Weights of a small mixture-of-experts language model, trained from scratch on English Wikipedia.
Size: 9 layers, vocabulary 16883, 71.1M parameters.
Experts: 40 experts in each of 7 layers, 320 SwiGLU neurons an expert, 1 pick a token.
Training: a variant of Muon for the experts, 482M tokens, 7727 steps.
Below are experts of layer 2 (counted from 0) of a mixture-of-experts language model. Rows are named gate (a neuron's input weights, with its number), up (a neuron's input weights, with its number) and show model dimensions 0-223. Each number is 128 + 24 x the weight over its row's rms, rounded and kept within 0 to 255. Numbers have three digits each.
Before each expert's rows: "mostly gets" lists some tokens that are sent to it at least half of the time. This comes from a sample of Wikipedia text that the model never trained on.

# expert 6
mostly gets: " north", " south", "°W", " Genus", "°E", " Coordinates"
gate0:128132081135143092129114075101096134148127086078146112093168149119119134098145112089163119160075111099135155091135117112071143108120129167130074132158139157095113143130087133132121138120117188142122141146154153094091143129097098140117139124139137148141146148134143156193122146126131125098144103108098130134103145140098152096109125097123128128104119124127099155128133127121109108101135119121157120127121143135145201106148101118147084117133090125134102109167141067127152164144127117104125152111169097165140170096120139104133139121136120156153111110145135106132134097139132142151132136173191166154097123116149141129149137102105151123115134092114116099100116111119133194120115
up0:134131160152131175104118158137153141110152154188092142163107117151144117159115146149117126074189145130122123176118157152164099156129115096120187127101098081168167111084172115121135114119112075109151124104111094135156132122163155138145123138129135114114112107139137115063107075106127122147115153149153148100157117128140116173147124149158122126146137110146169108116130133131160148148126121157100154132160120119108070127123145157102158157123147134100144127103107204113111102118122105143138108151105157116144101158146126166122127137116129102113139132112134135124121154138137124115128136113080078095160137148133104113109123143137108131115116156138162159138141126131141065117160
gate1:167150150101158103155145142150143154117104147131148173129131188142116118124130124156151135110087170132105122101124124110107127120114113146167150161137131097119142132119166109122104075147093153197134084111119141115103132094142157113121115128141147117177091149102134110150150168103130135122106136122146160100123128108118143130120129133096155109161110148168096090142189125158132167111125153138106127090114134110108134126139116181098122118114147139158153120119159169154137106139084126149119131097128130150149121089112086112116168181110129121120190104110158142130122141174129138164116118132125086115144165126089162167098083109135134132092138120166072123112153132131121130161134
up1:155135138104150103154148140153143149114088137125119157131150171126114121114132120150152132116097174096120115125137132098135124112112115141175128172130129078098134133110159100114108091146087163193126092115101121119112123122144155108130126128149156134187103156106129123148130148111108134118095132126160146113139111105112146134124142145101155115137112149172103096153178111178148172106117131141100120100126115102109142147154124177093125131132148136141171102097174166157128117130077127131141119101105140133133130091129093084141175178116131118144198122086156150124127150162124142180111123118115088114170150126091159161101097117128141148100112120166090122117153129134113126150140

# expert 30
mostly gets: "ite", "ine", "ity", "ane", "ace", "are"
gate1:150110118110134128111119116162109118149117109144119156103080142100126124109119120142117082107099115131154119123120077133116205135105157138098115146127125142149113112142164095144143155101161160136154136114101113110103111125145169127129159150151183157170113129125138109141147124108108195090142090127145180113123142124109121130109159107147105087148119125138154120083107078118160096163084130149134156152118151110149142102105102164116144142125128129111109120119156156107084129127089161129135147168132134156095155112148155179115121139135130152163128126097161131106131156089142133115115153167143111165134153162139152097074143136143119127098137114094083161130124106151171091094129
up1:119138149191126116093120133095143103108139107124166156162147115143130156141100121119132151146150153090108149172154159109088072125155128138136154109157164110107126166121090143112166113133121106120101124156163140150142135135111129153129103118100075135096155122120097150147114127123172102132140136152135099128107122140120108123162123153127134148120159152144112138170180144175085158084177119123098107113129088145117139142122144099107120132128087123122166125109139070144143128113158096148119119084097163084164097127106077101123160139088113118104095146155098112151132093160121112121110120093103117109115115082166110158173132095120155128137138129139151098122135152103107151129130
gate2:138169105149119106146117142174167142135124126120135075130129128136137140094144124110116135158101152162167148104204145150096133143144105131110153134137156130142146123144092121114135180141108165144092138105169150090094160121115150131096142117098126140113138112113125090143147156076106140100100128179113151111192129141140066138149125077086150104120120120130114164157130113083119125142130113089098182124118123143156147115093163100163135149113171120152125145096146138136157177143142120082133096109121132129138106136119066153170128138128150154128133103141095168123171152164144149157137114111148135162114100116145099135136088129142139142146130124133127121120148140130138128094130
up2:169120113127149137141154179123136149132134136088120078157108145135119119131152101103130130144127133156170136104158105156143140120128135153126131126080125127150147094117090122097119163128155147179105166137142138138130152113127160099122114184113109110116156109095093126142145131079114116125089101139131165092151145108142124099124135138107104124093119127169117159132133100113135152169144123127084118160164119129146160102140175140122139194126107088141110143124140130095103131118142143126146080140102116130165131153117109136159106172162124095147110091144084116128155152150150165140149081142128157141135073161154096095116114138163094114193148152140108153130173123148147126133087

# expert 38
mostly gets: " games", " members", " people", " species", " women", " days"
gate4:127167130158099136081190138095120134078134117108124147173171154127172157110167104102107143141101157126142133106137141106132141146121136144129126157135125147107144123105150106131116131112144119133139100104106117110103137113136107133098094118080139159128098126095113125109167134118116119131100118172111102139132098159152112134143162134098142125112148174081166131160115133110141138132139112095067126124135117128138129123118169158104130093167127090080154128153134154118133130172149079122135122112145087136156146086136114121127137162095177065116089127152096117159101164104139156118139150142140173131087100082136153142168107146153134137114114119144112091103093127120134165132077
up4:117125117130115121171089101143130137136133145099150106136127139103094098114092127098114080150101135138126123114108114147100106124125160139083144083133140102182080130128110132120091140109118145176166141118131157135136095118133121135090131106114167153077118152121104099122114125117090105112152109161130102162116151074100113104119144128163162093138151111114126135102117135127148127154156135158171141154144114148146141160148126119164141136123144164148156126069166177145153113128148134121113147126122159125115093128121168161159101143128115154134077104127137171101187113110102155119110133166174134117177125142120164132162138097074154121143167100119144144127098127154165101151148
gate5:125093133146118135129141093126121137131129114155138119142149157167112105149119113153125152113125173139129114148120153142144141097179163140091097151132150126156126110095163146155121117151103142070153129146131121110147149172122129114172102168110121128145118096097116143073179073128116175118099133151100140121144107115162110139170097098153142165119128148124135161128156105137119147168100123141145142191100169112141139143115108138109132140121110131157122093154170104115071137073116095146076089183108107113141134125105166112127140145130153175112156104115104120141122062133147127146141156128112115126115098108138114113134108093121135121122087134146132144089120137092138110084106
up5:128162126115133147111135177152118103145146168118120139111102115097114146111152126112154111132141111108124110125122118108115111131085094083173154099100098128107148149165110105079119136119151127177094122123130155141122090089109111154106137092159157129109134153180117110184077177120118078135174117111141108136126159125105151136095158147136132096124117122139140082131119136146137102098171121123116139071140119140095155113140115120136131108136137125125151161126082148125193131179148124142160151080129130124101156127132102143143100086152091097148100137145146140106133167142118125098130099132125155125163141163085142161130138132128127143136170131108124111153132115151088132191165

# expert 0
mostly gets: " season", " election", " race", " song", " round", " episode"
gate1:124139102107100126141135114105094112143075127094143123164143162143083152157122140113131136165103151152133137153129103113172119131140143121117115174148136156132141115142148168089117152119127103160101096119125117178117149125140140099088061180116134163113130110154132114115118144128086128145155127160113110144159159152112119097165085164125120131122122127102150111092120135145122145155110116159148131121115117149129132116123168130167144089139104147108074093137103111124122137162138164163135141142092137128184124164145104137161187156148150186131112124097137127167132150132146183128115164128103168087148137145129110122188124114149116106159128114119126158124163156103119087146148
up1:107127130135159113121105099140143092094095120135121109103164092099176135155163114144143152094133142115096137117125150130094137157143094114132154112081114156146112162118122102156119126122099182111119139120135121084123143089139128135128162082139106094126132143108163138127110083117132141153101170116157083104085096130119166152138125091139169165112129134175107149174093117118132120113122123099088131116162117146153157135117118136131093124122122111157181138107127161159161111115103119114133134132156124122083156102118142075102106131075082070140124138132136147105120107126122073118116129142148090116122116087149156099097160136144147114110133155098151102093110109145146120114079
gate2:115121114139151125142154107114117106151110100090140118105152139132113131147142111140161135098124187142163116114125125114113139140114166130156119125113087097122130140116124092100138105115141142163135091151136159119175108097131119124180103105112124084097132137117167117109147107167145091116136118143101147154124118141128154102100140125144163182065144112118176184148110111135117111112136144140114090091131169099177177101141105124136105105148070080135134104112141127135176140129107110149137162136123119146140178121170147193083125096135144126124113182128137116165137118082128140095098124129115109148124152113110122114132156143135134137129172146133151104154120145153134180134087
up2:161149144104167137163101126168119142098145157177142149142109105107133139143080135083143098147142103131080135111168139087123088131155118123123114154138148176125154120194123149144120099116126132094137168118115085177116121171112167127122121104138120155157125129129143122113190131106087147094120173137164144081127130148126127125177156163173107109166102152138102116119097119058139132135140111125102154110128111120114158156131131182153140158140128114131116157158148125110094105132122147136121097121125123143141080123130100080121151124103084113127123091116156181129112135171100153150135115147098148111131129116138112120096119116110125137112152123117136155130121111125100133125181

# expert 7
mostly gets: " John", " James", " William", " David", " Paul", " Thomas"
gate0:112158145132143137154095137090162136131152139121141098070117150126132148146110103118109180127130110125156116167139094129143147134146086108162129121084136090108163137137162176148123128088120112148116150110132147089081146121103089083103126147138109144103112115157108124144129138112154106111123143110140149144148135143130135141131177099160124173084108148094119149134119099086126104154112133122163125112133149123101135181133186142118145147119126122105113125135106117150094098120136090130134081119139092146119151172149133166126169123145146123148084128111142115150114112131181116165138144076084121112059121112147144167165168136096129122135134131118082105140100142070117142121145
up0:065134103139117081137152121145156123112145129139140102133102162135114084141116112143137150171112156173117093132127138139120115099141149123119135112117139118142124117159124146109125142116147186104110146119127132122170129138112124130120117100129138165123139068130142124083170101150150082103148147149118123101094187088144140099111082139096132150162162089122130112154126145142144151132141195125162127121118103182143131181146115172094164144107145128150109150095097149116130139117167138124134180161144109109143122107113113113178116137160121157089171149161157111128104137125113129073074126134151120111126142085133154081130119123115160152110073115126124115143131144125109123137141
gate1:103162131138139136096129100110161097162144145145107128100095133144124133124148106111119157159131092106127165087167084164103124087134138117150126096144164126112151141139160175096153181155168113124148085127110141124138189141119131114112114169083133109178183128095148102115143097136092148120124139112153107123117144096188145113137131094149160075155126158115106115121144102150169107115098100124133153072092122096107148130126130151151101093130133113123158122119108141099073122120092101093108136121112150132142109114110126151121132128130127139122104098133118110131122152122111112113124159143102104150100169147135143115126099129122121127116096153100092162062146154147152119089123
up1:101124129132166096104129152134128089136134144130109118085116132130129146109107127165105154095089130111140152065138065143105127091132133129119148111137129140115139104151150170105164174131129083067134130101103164129133089120112113148099117165103099125160167146088138123147160117121163164103118115099164133144144158130158147097114169098129151128139159129161135123146119129096172125096116116125132187064107108105112177109135085151145064149102157092133154147133097135116092134087120086076117110118095158142105144153127118147118154138107116124090139114145122151147123128123144131150132160138113112124115147130132141124114084154119153142136121157108142155098102133113091123109140

# expert 4
mostly gets: " dis", "-d", " do", " trans", " ex", "-s"
gate1:160159141155132115135148143092134150126129139144141103154149105111097124134073130183144176117094094122139130147145137136139108106126148140152140122092098175185126128126126152164173098143102146167147104120098148161113122114147144134107158167129151106125122168110156128151142146146178138118100097113155100122112133133129106084082161114122115148169121138130108191132099145131120104142102168149111140123185105107130160115150166158146141186087110104094113139120135108135093124156096148089160095108124131117152075130129100132158125123162151111142095129169120128114130123154115138123087120143105139126099111102117129098117154127124096107105083147151142109151171100109130149155101
up1:141158160157147166135185140102074169145145146138131123121147131105174080119093112140114118114123107122126117137128139109182096084115137146090156102135134153135146121076166104186119122125123131162086102081136104140084120099103155150135146143145158119201111149156132130156101138141156109147133095131130100097118111144121144106137136140140133114135116144148169151100122163111138147145109157131120087124160160131125141142117145109155109168111128109131129153159139129126116145165129169115132104148096119139125080125128098123105115065132115127136145150157091101142149152114107185170132103135142136125127125124123126143110116168120172112143171124135101123152084172117136075155119
gate2:143126089094136140119059121116115095127115159116120140112146125083155116174131135102111176153099130113142124110134110154132108107093126140102120103107141081096103159129160126094144139137166093115112149095146167132150134136139134127120144082164133106103138124180124130151112116135128127182114134119094105111106150133134095106155160165107151116100094136115180108170124124132105131149107154107109159100146099133130141124148119184149105146122157121127132080181121134117116104077144134095106149115130097122114104096127167150127164169176108105121137143110094118145182132144142107144115095109173175167119130161117104148153131148154142093118111173102108100119099120107116146122115
up2:090102131156122143117219144131129164154122125160155095137127133119121122106121157163120088103158113117123133149107166085141129131167105140162153160153105146137132117152115125133125126154096134151158115170143112112127136090113105151129102147098128151091120117093131147114145139132151115079136114108171151147137136148136183147100099088133114132137127127137098159085148151120141154092144092117148084104126155133132096127133111064130145093117117124140125158079134087146134169158108123150164103110120163148138169165114116118131103108110115147141122109138158111129083144092095154099116158147080085122126110124117152107113120114155132155160108080161171140133154129153163107141130

# expert 18
mostly gets: " /", " November", " September", " March", "age", " only"
gate0:137150122104101156136103097105111156119137132157125114086129099127101167148120141171143186187083141146084135145096135104124176119125134113124133097124114144149121136113120126101116078101161122101123117147150105165148128165127142094104195111141142116121118105101129087179122131124146139124125137163147135101095142104146152121186103128120127108132084160121135143149125113104116108089153122117102114093154111144129136140117170172141155138124147115135146120117150122110129061134156167115102101131165168129147115135104105156066173140133126103116097083147125114150127127137142137108126090104132121190112163134144110111097148166157145126102130163123120112165171122111131113151110
up0:126099147175156097125127147144152147144087098152118125142128156124121120130119112102147086094160131110147129117163127143130082127134152158095128112105136138145123134112134149153124128152116144160115110087151108082142121119142093162179098142129132152129150149126104160097140118121122117112160120100130128113157157129129111092103131109095144177111168141129124088115148111139162140148125169122202096153133161138131111117159115136088137148134111135115116150116112138163118178132137114138156197143081078083126146103156103110137067131157123145173102162087132125105149126136118113145089139139090117072152099145142147152144131136078130115160162129131142143110105150153097160160147
gate1:171130142150141101108080133136162085083174145123124126124110168139131121164125110167129130100114195097123102145119126141161122128153122136119141058133151100160137112100149097119160116105130138137101149125079120081112096106135158119116117154134126164173114115099199117117149115127097116195120105100120154073097122121097141143120152105103096152094169141134121107133096128133147140118114086140173166131134131148112123171101147134138127129135117172137135135137123156113111134128139072127111140143107179122106101153114103154131154102128097113095136076164150118095091138135118106120131150094141100104130131133122136094122145124130103170147129155127094120127109134111157111141136
up1:117128122123099121103108171133135072167147091136094121068088130131109160149113127124140143125127154119115109099112142079079148099124105137131123163137151113095137126156114170164112097131155103152178150119160130110142149142120154119124165141079108105098147088139158093159111138098133130132118120145097140132123163121134152069122094126106113109141133129105142139123110162100138110183148072153138144181100142160095106154129128163104091103136096099140129102185135141096099132108083146120112173123111131076116138082111139147099113146124121164119178155135125145153146146115128170121112084107117129161122143115111135116120131116137131148139126141130152106136165136152102145162141

# expert 24
mostly gets: ".", "=", "==", ").", "===", "\"."
gate2:141128116119177103094119144119111084156138091148116151137141121115117135100111149154116145168126120141161110112099115175102096102157142153122141107123125094154177114104110132124093110158098129126167153171159156128158121096130150096117135137131120145196155103108117141125147118145114137153098109159079090127135108158101107123128145152168141138070137114167117108134127136114125131136102157120161119169151147080118127130141114144142137123154115113110116108115172106101108137154131142102116187127110106121176157191166103151134161118091151122142153167151174145106110141165145105122100079153111128099143134135121114144127103111172131136125123184149151154163117148145158152110108
up2:132138098116179105093151133090137109158130116166105128123117110108101136117118132134109129148123115136160102116114111180123098097159136153143141096099126122157145099107110125106097129129114100144146158134157160113134118091131131100123130121131141146178148125091118147123170129137137142162135108139083111148144094147112102088128171166158131107064123088158108122124135107131141143128100168111150117168152138097130120120166104167128148149135111140108124114130184091102134150156136162131117176131147100127166142172172104147132126120101126117154162166135166157139119143144120093116114074155118145103146137136103136118108096112150107140122113197180145178182120135128164163098144
gate3:135116135151075129109105102122119125129158097158146132185114155101062169148152175156125131153112172078114118168140133142161106104113115173182106152087141138144122098110121129150115142148114133147166086149115118116099083119166140153168126144112144120108142156125116090144105151126135093122126145139114199095103111124149113120153125136128123177101136113174150121112153145101162146148127128142108158103154114141144150089108116136179122139134088170118153108115140129131132113116130137136131094143124188104120171146140115135114129128094145150128116103114128149092177119176137166155128102140095120117136150146132104193149121126109122106151121117140147143114144146129138082123119
up3:133107127096172115149168134134109130125078147118110128061137110131178096099087096108144118120130087159159142091123101117106141162167112096090153141164120141114116127133136130103172102103118149088122175124141121134136172144085106075072158086160115104144108101110141166113135149117118151123131092122138045135144147132101144135109136123126121085156115137081134144126104097141091101084146117106154097134116138119113097170125114152096125140106175094153099153138119123125133143141131123142119152116113103153126081091116153108145133152154124091134135164131133110144110146111095104102126152126145122164125114109109155069115127122128142138128132124120112130131112111118124174139160

# expert 22
mostly gets: " sp", "eb", "erv", "isc", " Jr", " past"
gate1:154131116112100141101155117156133100138073144108165111123119126159097116153151097146129140111176162108062177114099152103131139166133126109142128129145125125098134123137125093102127177116132095116166140115110135125147155100157151104089127119092143135091111119161090151127132106130156146129120180138127114114092159138075153135130121141136164155104124127076141131096090101140164134120093081152095077084126133121142099110156149132130126133132104118109124155128112121119102112146137150113118156106184106098134139148144143117133134109082164099154110115113092124129124100148074110134130119144055102112190153123102121107118148114170143130101097131123096125123111116125093116152147
up1:156165156138114134130162103135148098087105201115126181127128108096136096123127158111132115132114143119104125105129126099162088119118121133112148126081157141114130116122123119140151142114093104104094107110147104127108109169139150123119101113156123109108157103078151131119131138088092107100144123136157123078121132132101096149123116148094115098158137110118131137129116141164118173142143143100141131067093102104173146112157101141138143118108188166083103165114080125178115159126135157132180090144162112111122114138086123112141153137140147120083090108123116093145119095166095119165159108130114123129154132103137143110121123114113108112123156088114141114113178098149149099107144
gate2:132117133138062113098104088133116143096119157130117130117114157127138116134115141116108119133115167099112174104119113134147113154124149098145108115161107164114114117104138096105152131103114150158115141098105153130102150077129140157148096132179148119132136149147125156161141101112092102114133134083164103099163121109116085108096171092127120116116141111151129133120087156157122142164089158113154101153131150122119145172094106093162106142107122150127119143119137162186152119131156165192150142155117125112121090088124137127120095108086116075109117090106149130121130102153116109126131113096102081135125139100108150147143133100149118139109123076119151114119086123080184123148104
up2:123154139107153142146133173116119130148144117138149113178138089121120170167107105162124106125143091154124103126113152137092132096130113196112140117110133086123154135151140148132099133152125116145137125148125102142133132143130112115083159126080124133151111092100104110120087172154132121143112095160129091166077163139120172124145096179158127145149134120108140135125176109111116139107134097129110144129140097081124112112153152156075115096120092097130108159151121127071131165136108080078092112100110124135134173141099143107130133106126127173153131150162134127128127158125133153098089115153150158127136125140115113085123121129120156145131103195145110133115167145149067136135135

# expert 27
mostly gets: "el", "ot", "ow", "us", "ron", "ll"
gate1:116133167128145110126082107149129133156125136092060142149143130141135135105106156130143141116106149074105109118142151118155103151139124136161143131130156141102116156103136137125142126144109137149151153129141175162185162111105126138149109121083160124144137124098130131109121154179117118137139115166182156127121143104144142127123122151137124130076124144109084132126133116062155206104154114139134143120091106091131130180145104123062116092103120188194117108156153160117128118111143086118115149088142118146103136113128129161134154139100100144162111121147124138102106073103128110112136128100146134116090135131115109128123128084108156146134102113126098122131167138123117116095156
up1:118146152110115121148097093120093133137114142118091159163106130156143160120123150146136137135143159121136125097149131143138149152135109134149144102104123164161154144093152133165125148137136123136130180137104132133099103120126157186148125173090156158134099083117181142108127122134133108159133118154212144161133146122093126127138131122149117142095128115097098111122101122082169176141161121130125104100085101103110128170117127096157154101117121161115149080116077129135157147133114113132100153140107128151140127142141098120141150139113082145164101106140128138097113151155166154144132156101122151154095151079102089099108140096103134159078139128163100150078125163134143142124144
gate2:135115125128100108143141119143153161214118139187136092149159103126127131135133102113133161118107113136065116095127121131149098151124140117129149124148145106131118108108140125091159111089121156115190135124122126100075158138100102195155138132139131156152169146125121111113147150134122119151139113114087143120141127066149151127135155124113143111165118139166109120145092120133089073173114116169145093128130140124122167162134160183146095118131109125105120132121093146135108156124098139163122119150142146115126154173146102111083105173130133134139158126122116119136144114104166120132118132159124100106097164155140137134105084172071105133136105080106128129142099140136113133105125
up2:096123110125106112117139115122166160172105149166143141132146064148095119121116112113123142099099144132121146091124099119165108139131143154105150131156101092158120106133111116086157120091121167128173142135112137099071136150107118146147126142126128151140143128120118125125116146126081132144165124114109152124157130097123149155129159079094155087166110105159102155157083108135104077165134135153141110141126119126096159169142157183152133115132144136095119159125112169179113151153102153177140110169139156116130138138137081113112100204118131147117140118142109093147115115145146138150133162150104095123094141182159119096102119156098112143142106119128122132136104163145114115130155

# expert 39
mostly gets: " B", " K", " L", " T", " D", "C"
gate0:174120173141105119141110186152163138157088127151118137142117141128109142140105097123135111165136136117117109146115132123132136108169087116154144131123164133143123091140135108099116156152137116154130099135129103119160154168115187096142135142095129087160155080154112141090140089127122140150136106108134129115139124083123130124123065084115106101136147096114155147115102171126112141101086104134119116123112172116114145120132146100116158126077083176121109158179138119143151156121117091124119110142160126095099106119109147104136114146167104102127124135183123130099126159112104131101108120144143154106110147131149170139130112106104155122093138171157101076110159114168138181162143
up0:122193147148117132172106168164126116144115129110122136130133146100105131150136128125124114144085137134159130114089137135113106135145123092124165136140130122128093099149104088115131145112137105176148102130074097149137143164134161093139171166102152090144120094112129147074144140098134171128088120134090137110088116115124139108097141132118120142152165123132147134093096145139108109159140150119150089074082127119105178113169149101114112112095066148116121140151146109141129151134121124129092094082153116084122139146136108098128122141125110098134140124167116146079131145103127116106118119174128108089117140111135114111089162105137189135092189140114104121095148124149116127153129
gate1:128102106092155184115123171091151123090139129092122123133126149152110135125078139099101136100162098149143129160126127160131095173092146134081122130094125091205154125127139122151149154137149129136138117127070114121124104112092134153068129133146090096139131119112109118147129116133123135113148159104092116162122136114074141133118127134140082082144131113143087090115162105124181119150118129104129124140118120177148116144142149111146125111133117171129114124123147159151169099109121112129130156121114136149145185162111095147096144146132130150160108144142122148149121081119137135131091112135198103124176131159132109129159129121160132103118162133106128132101108173159145139148097
up1:141089097117150189100151150095141141088144135120136130131127128148110139136080145090125125101161105145157136157123135163126094173089137122073131125092121107207131119116125131140141167150148139140136100148080113118120098116110123153073124141133106093131140099094103108147127106139121148109127161114094122144142144090088150140131118151151083091108114119132097117112151088122168118147121132118128113135119122179149124133135136092150155101134125143135131104097135152141182112141127095127108155120092133109140173166116103128096130155114147133149124136147113134149119086121158135133095085131215080134158141150124139142151144085173123099121150140103140158103119161135139141143102

# expert 5
mostly gets: " California", " University", " Labour", "ville", " Massachusetts", " Society"
gate1:125103142152138135138146098116118173188159165124095128155131109172169137111112058120132141159107129127161101149129105112131179097125133144087107096152145125141149152105174089138189111139124106165106096130102132153078118106088175089112146119165137130164128107124088112142164130130130126134104109116114135136111141147185113117126147113129132118123144116141138123171097120067128114162122117141135159146163076131146139156169119101122140152052132132150119128135122133111134123138142146105123110126169137105135119118163119125107141122153113119153153103144130146085107161133108099116179148123120106150148105118113106085115174105152153130104140128107084135136103112163136137121105
up1:089088124117130118169147144104173136072091126143152122132153132111081163127097131126163153136193143094161148134125144170076144165133088151126118127160137139126102100177102143142147147137091151125189124138157134092134163144137114136114103126131113138121132164115133153118121129147128124151151102109127082159143115064141138135119121121127123134149091162174114157121116155166127105118108155154149130147104136139124092133138116113146156086137176208140125115130109121173118149104082130097152139120118142136143120123122116124105127120110121158127090164097103174116107151128133112152123141158123135119109123149143112143124149151110153170169156128118135150148125170148083156159150
gate2:182128125120163124094144153127147106157112138141163112160144099128141141127133103125124102150143158106142128125176143089124138158137160121091144181125104108141112139161144144112139138085158123150136119123153170126082112106098152154098143133153127119126151168083101181141087106138110138159167128119117133140166118111123095150137111143154207118103127200134152110126123137155148127135152081135151118148129106113123153106105130096153128114134145124114114151125105142145148137129147116157172149113138101098143131089128127154150120136126122182135138077117123127090176145153113102103111120118154126140087124143100154126193097079126095116114150128124104180099147178111125135142115
up2:093112145132120104079157148155146129128140116163157126105092173143120136130098151088132142140124137131107096087149069131114120170117141081140109157111127118140132100082116100112127105071154074134132122146082083145122124108099146140140134122095113098102080125151184120150080119090131079113115150131158161175120172123110154110144134144136106080126136103118138131148113177146153101145147106133103123097142113145108110131140102084107149144127094110154113111108093158162112143096118109179132115149172117119113155108112139168129146147159119166130088147120111114137104120144120089128161114151112125106128145113095096109168143142132159119174129144125093135123133138116133102140114